Experts of a small language model.
Size: 10 layers, vocabulary 2048.
Experts: 4 picks a token, a softmax router.
Training: a variant of SOAP for the experts, 563M tokens, 5953 steps.
Below are experts of layer 3 (counted from 0) of a mixture-of-experts language model. Rows are named router (the router's row for the expert), up (a neuron's input weights, with its number) and show model dimensions 0-255. Each number is 128 + 24 x the weight over its row's rms, rounded and kept within 0 to 255. Numbers have three digits each.
After each expert's rows: a language model's description of what the expert responds to. This comes from a sample of Wikipedia text that the model never trained on.

# expert 8
router:129144168118094106148106134092082115160113101090101134146132136134156132140107142118123124152062128137160130172083116101140133098094148119116116153181083140143103087145121166113164163167100148136100163098120132116147152142155146118142122143143099091122146103157109082057116139141131122131150137165137113166121090120116145141111140148143075144131101137144139112126141154134152097114158168125124135126118152134134146125152097134104111099154151101122115144091148150146135134131140089174121153119137148160110115112097124145163120093101135130125145101118163133171133175150078137136155120149111145130122121100133139135111077128134075131097191154134134116178105091150100139103142151121148116102131161087167174149116122124153135116145093140115129112152137151136112106157078104
up0:118130076133129123123100130145139100158100148149124144141115111133117110089111086128098097151128147186131140149099097104179124148098093129139122134096117151133146108143122096099091108135152147109132109112102088099090101124160133131130152133106200090150135172138147125128170114109123096087153118157101127103155112137188155142109110089140129131172120139133124149146130098159114136112126120143156156095159120085117169153119128078157124149119106110115144132131130116087148170122099145085141158133124156135148131175138161104129097144086108116160139130158098147183125107145153133127103161141150167078146109158141145135104156104095110146096137119092120101110117164139118092103097095139127127124082105143101157133114184107129138146102158125122134151104108100133135163112117136
up1:118143167124136137136126106129116130152156143100160146163123120139107136144110167153134109119124132095137114149109110058160117139101138131122129114135149175126130095153142109130144129115133094143108058140137135104143153154101118128122118120125157140121142132159074122133154119165081150136119166121111142131127175152152185106111142129131141107128149134117092155095141201142120118124122148054127126113157102120146088161110125093119163145116094100094184137106084144121119148122089141130131092132122109088125135115095083086112099163084156147123121081093122150106137132183105131128132151148156150101129119149114132132158162117085125139134138147175060122135153120109118133125098133131150089095148102102119130130119159105134114141088142124130164074119109144103167115140134129
Description: Word-initial consonant pieces in names, especially W, Sh, Sch, V, Z, Mc, as in Schreber, Shia, Schwabe, Werner, Hollingsworth.

# expert 23
router:098154122102149138108101104096157152145132094165135147135140120161152131170134114153153119114145080133142137167181159184096102140119109101115126152161155132073161143132116111110108127138119164103151096097123124129126108122147136137158123118109146147148115115151115143087102160103119123128160132097175125122149165120154128099166105154099095149117140138145123121070144125128175116094084090107103163123120140134109118122142175097157175133156129122145155117107122105117137123125150146133183143103106129126123128111104118093157106108141138110179122103188154144128122138096155140104162118145167138093127085141140117151131157128122137122173077135129169108124132122115126174153123139174092120090094153186175130140117123138083096142092153127118119119153154155118127126129138095
up2:140105113144100128090147120111151128130149131131154154118140129137125092122136163116133163114112117099112110117150143143130120118133159116170104130154149127153136138133104117124145147079187108104149122162105138151171089103119131086130125128074151120157145105088184146110097096109107152138109102124114155145133138101107114125126123129154121141149160097110132118096120154141152136111147168144078118120136114147146190146107172117091145115119098113132151143153132135069166068086096102124101130124119109100148150134169136104114102129115129156109115125181117100140203139133108125105089141130152118101116127092155134168137143095084093128142133128160095119186129114126085097126112111133148153110152160100144109126140137060114128103116130116161148180117170145151114159121148119
up3:116130125117157115111082132144163154107127140163148122094134140087111108180162082121109113096123112153159114131150119097129129079139134145134121083155130144152158122118142127133119105097122132121071121114099112101148141117109141095109150124155105120116111150186168141127115136142129060141146131168122085155112157128116119135108173140116124146148171143137146150092142169098108151123134181159129127153092152125116112137102139182121151104135137129179108133114142132091114125115126086128094098110163161126098105116123125131152106119145130117107137121128096162111138112104121108108093140138102094148148131142164145088148122139168162187159151125093130144154159083120141108120160146175099162164120150136122108151112103137118148127153189148087076076111135127103112135139135139
Description: Single capital letters inside acronyms and abbreviations such as NBA, UFC, HBO, APS, USSOCOM, mostly in organization or network names.

# expert 56
router:182114149119143099171117157088102140116101184143101135100105116101182110145153111127140176134131125121130121137135152168107144099123166160147113100084143118161139119142151136130096147139159152108119100144097103112146083118136064126119190131147116147150142105130128141132154155121125106101132121133128084112143135117105134182140114072107138144106143095140154120109124140143119117093129134137178139093157089141121182147091070136157132124122166170135086128103143133126136101134113130113116172153135117146113143143120124104154101109156149148165160144126128138139134144108112112133116122159115135107112115102110108120113115084143133122073128091151141143067173130107151171109113123128129111155112144089123158141147131122135131166143084137111122122177139103151104150160069101
up0:120109128112144137050156123124155132151113105120120122134109093123119078086151136137097124122149144136118168172151116128089139185150085162152142121122124120138128105105141099123117137175115089147051123079111149097136127115115146139170132143134131110151092106133138149126105109145153172112156134138152113136128097125143093126082186156121144149131101124116132141159150120134110105115147135089179118112122139151113152079150137139077130130151097147125168124148124113112114177079103155113141132087143152134115169137143101153127112130150143083128122171166090141102126134122164102117108135121150122133144136146125130130145135100117121121138157174079144083129108142222123163139141099122109114120098127107131139108112116139125149086114115119102161128145144146125124160106157116
up1:166101129157125081130162119170115115143117140099080105170134139158122131173118135097149133186096185168126162140153091107149110156148149111132110113100091103121175081137114111123140160130106124124165067121104124155162111140124112127125119142138155121152124090109164146156106110107149170140157115136125116101086118127140124111174118099118096149117066135109124153130159118126113130133134146142087149138154125136136116150145124099107119123146124091115155095135103147134135124108129166106168122153162145120138126147110099084137132131177166133093136105116094126141161139137156165120186149143145133119152076142128152167130106150109111138105136108139119168116085114102144124112108106113123108136171101140080120140127106118123119125134093139141063097104148150135149071127146108
Description: The f in de-fense and de-fence, in sports titles and military contexts; also degree and prime symbols in coordinates.

# expert 47
router:112127145146136104128130134158154097151143140107132104105133155110121126186146158115117182111131137142146116160109157147158116104115124125134079177105152102140119128130088131071125116104134200123157103179140113104175134079129151148119136096106114145150123166078147119102145099144083148119165102140122153106100143125120106114094151119086112127129122152125144106104163152147137113118135103139160098129150146175095124102158164128111139104128120119160082138132132156088132139122154118106164151103114175120143137116084100110114145146125168151103070124107165124107091091122132148102103117141142136110182152134117120113081117146101097133151124179106111149144119099147138126167118132098147119143127121085128142111125092114162132112100136124171157158132157104093110163139100124
up2:138157123124134107109135134183159131142117112068139117107122113139108112116142174165108103129111143058145104137178175138106147104136155148148146096152098082124155163181136113098128141118162075108127126144111135092143162141109097128183138127159143152124069118162106147185123132147138132163155111164133160147150085139125121172123136119131130136156106096084120171117105130124101135135155166154098142110119128098131124113117141099136120076104132135098100124135112115128133124140103071128133113090158112134096099142148138149124142146150097139094082095111086159092119144138112137096174137153085110103156123104160119106141171154107133128142136135148120119149169115123136095128110153145111142143109134110121105116169101155152136117137138125134080141110092128120141124144088146
up3:137125124157119110141071153149077111156121119113078125126119123095157104154143087140094148103135133130165151143133146118160120160129102136133149116132141141148137121150147062144100119160115155079113141134130134100135125136098126137145078087144106160127103129118126142146141080157117162130115136157136095114143148154102131108081143130133134111107114187158116152152171084136065143119099105077081141130117161143096142128136136154106121174109065108128158105142098158119117151131119145144076161151111154150130126131117100163105105133158171113081132118073133125136115112133129112112068140161097145119094159110142116121150122114106119126135158127175119129117145114153139104087095146100135155139139136097124090161138148144150161102152151101153147106117158137138138138124128164
Description: Space tokens in tables and lists, and 78 in ISBN 978 numbers, plus ISBN colons and figures like 80,154.

# expert 9
router:109105120130115148121166150143117111148085123090124079148113117101116150112095126084147113142149142143075112120125120100128124129142155149181098114175086138128102151108136118161114136080117144122142156141146102148181147096118127152103126133143134126129145159135132150118157121094125166156093121089119121056091155123154131093105154110135152133161151148130077125138107093159166123102158160123180168084109105161124160141154130113124090149111115119130153099178083129117150097116094122118144091130114136145093146112107156119106135108119157164156133066110153109079138129144128116131154135107129108156125075111115173117109127139151140108117123104122110150108138146125158159137162136170119125127123126115112137128108084160167154159105117108141146171141122157133177136148120147
up0:102072158130153100122083121145137121141150159140127090091111176111117129121098092118102144091124098166168109135074149147138153157116175137107146103121123114116172120119141120135096153098098128112120153127108106127098095126092122163140133114165156130104126133140168145108106148087142136167165135133104132095138139129194117143133111139116087125192121138150143113104126117107161113087143096106113136128135122155143125097091109125127150100142133127150145141181128095115094106167135112108157117125127131097125141126178121136146113112131156087093112146197131136156086120128105124133132133168128096124136118189127115163123126161091119176143134147140139096164139147116155131111124100112079138122163085121130154152152118111098106123114109147147120150169175124150119155147130092
up1:131092121164113152152109107115107134124109101095129134154119110150126064124171103134115132131126134152127163156133131113139161158087159129148131090119164127142123138121117123111086094130135126092108091126133138169164129133109095114134174185124100120169103102068129129125168091117144100131176123184110123131103162098113103159093146116160125102132097129132158114161162079156098139093128087166127130098123126112118120130154125117140116087134127150135104124137112142116118120110105119083127162119145184134126123165162110120100120141104116138109132132149135136124167134140106143147156156114103140104119095178153129140151121103111108168130105100141162154157132160147120114159122079148164148147159131118114094082115177163139097094108131168126144136116104140105149177079116103
Description: Bare space tokens and pieces inside tables, coordinates and birth lines, especially age in "(age 53)" and N after coordinates.

# expert 19
router:093131133100137113137109160117121105122121151104124098172116101105151157138181109114128139138068130143112130186125072148120131190129143093122116144163129108138114148108124157148153084151117157129085101109121114122122131137156128129107169113120166115107110109139088097134099173129099151144100135142107111090083108114134138142140125098123140143127161102183162140127136118124100098129106107152155147135121114166104137147162108130135118108178187142090098107159124133089122153141135068107144148088137099125157154126108098133177166093117145139107158149120074124151127151120113123120085124118148167094087120118128155146136105144131112118148152141125139133093111142135141151156156147134123133159071118085096177131149156115102141127116084094135144126125125123155086138119103119
up0:167100115117105104174155079103179116127145100107136106151123129149117097116119137157160112096123114138117172101142156139164127122110135124083111146121111131091119139151128125139139159111172165105113172140076152132094090093121149117100153137092128168122137149097157124142122138123138136132126151124138156104121123144109148124122151121184126114160122100111131150130084120131080123126145097135118135107148129146120126108116105131137126140131145101133156141112124090112124096115119129113169076158122151087127108134127157140133117067112105173108112131172123096159129114190111146108169136169113145105155117148147097124124164167107113166123127187149160117135112114124097118108109085141134089139166168145142097133086097159100137172101124104139176130107158113145128112181084111
up1:134106119129106115142127146118138160078101126149155136130172152088130139136139131135125124118155143128100150133103098140162111146173142136140097140108150096122113121136115120056137127099147139111137163125104128143123089106141084093158107086143144151132113140137183170065143130142163110173096120104144147090110094141129155128108112131112108138140127127121087172121183121124181152125151109161094143096112135171141150124121145124150147117113132125111155131126107118132092077149070133147148113147110136108138112110178165175145140118144084103113141133097136123103095129108132123143166149128122109142121106142103154133160099112137135124136081109132116136137120128132189153144157141125146133120115092146132103172137106096098132122163158173180087108089110076142118137077136104
Description: Word-initial single letters or pieces F, f, p, sp, w that begin a longer word, as in f-uture, f-ood, p-ubic.

# expert 14
router:138091148142128122111125145137155113163156121120116160169142148127139137133137136101112091125107135098148118163095163109091149210118110127138116150102099132118102120147099142114143080114179156152112143105155098114127104109149115129150117101118162117089115139167132136098114118108144098099128124102121132110101129155185126097116145098104122136159150141143147054112098112149083087145165102132162174153153087127153130102096127117163058127145143146130101106143133114124099089097137108138103119135147132174105130126144125131152162144098117102084154098133123139130139124138179134156127112121112156143179133126149177155151139156163147141136061164119090163138158110134124137140111140129180141105113116123123129106141107117107099155146162144142149132104125115164107119123157131
up0:102083128107156141123136121140112143064133140125129137147128183123103118103142148157148107147152141100137150107067144158147157168182116110147148118176159121187144123098173087096102127070123118126154152124130106099177170121144136119136130128127085158100137096095150120148158147134120162152173150136131127157116124141093123121137142110094156123115106138161093142142124120114112149145168153117073135118072109101140080144165176145105132148116086144061123107140104180144119114133114087111112145127090124121162107131121100107160097162102121124141148108112119096149151114141105087135129139136131124134111109144155097138127133176120155133145146117119117056111143129103147125115121127103103130122138127130160150142136160154121125109161140113129121155126118125091120130168125134
up1:124164159080131104140138138128115096134101134132111140131123107102131138093115143160087092138121147129099098142166144075159098111156123135112126116127120148074113091127111123151111142173127146098149145166107089098099152090122099113143126095094168080113122133144115128120184159165167132086121179151144162168130120109142124136146150139142102147158161136153132102126150105120168111127139130127145136089140169152140137123146167106142134167109125100104155128123117109153085131133147133125163109149135152092113151143164134165124111140141113093136094113145092101131123094135123134115113141089179163129165108111105132123144090107133146118118127120092147138139083151126116094126125148078117105128126125134125154112122189133165134141165109178132156099119091077138114179128100077
Description: The word or joining alternatives (topminnow or charalito, 1763 or 1772), plus spaces, slashes, ampersands and an between words.

# expert 28
router:092130119083120142112095105104126119187120128107151119090152137126080118151149114107139122158163106138144126138148131121157127138152145123114148112137115133098159128166127143141103123123128183102139110167151099096140153141120079134127114136140169149151138100110096110152118138126099147099149099136171151182096131132127125106162128090106104157173124135143092110107166117105165177133159126158145117116080102129123122140136083098110125145149088090125109139163083176119120070155094138142120155141152164110132145158169165118135132156138131118103135134110150112133091102159122111111083139102118127126139090120112130105126162136099131126100092106103155089122145111113149098141159161117143099144156134109163080164136146172139132113128166096132113098168114185100132126159116151
up2:161156119124124111113168178141117123122155105161124132132135146140112130093146130149164151143104101145131077092120208133146160100123100119100129134165134159097122157106134128093086172111099167153148117133134165052124156096135107132146115118112107158139151124141125119149136131144134169128145141119143146121111147140148115152124122106113140126094136123118109149129190162114100157171089104164094099129135108117142116157090148123135121123109122134069149163141145110104116126151107112123127142136140108106169136139110108121112069155123119102123087139125150172124128117090114117131146127126096110188113118161116110107213078121137138130145117065118099104143133143118152146105147159125118115130148126081133133144129094151142134116167125096110159103110122150101141072127142124
up3:129175128110115115140111169127113134120142101119125115127128130144116154135180123144083157136162144122103130159147106119101123106116120110163120176153155129165091148122055134104138142118086151108097117125129167101116196114148102127086152134095116171115115111109115112126164149137179143118136109148121120146097140138115109131148115112156113154137080133146137171119101130131150131125094109093184108143122126137077140064137142120079128136087142132155126145091101104116108133134135138129162169154144115134107135093100162173138127098161128100063121077117200148154119120162123120109142120161151144118150137121111150111155142098128122095115105165098142113117130183097132112107129178104151138112112097168150126126134114127139135137117156153098109136116152125102121101116147126
Description: Pieces in structured infobox lines: field labels and values like IUPAC, Superfamily, DST, Years active, km², bullets, slashes, coordinates.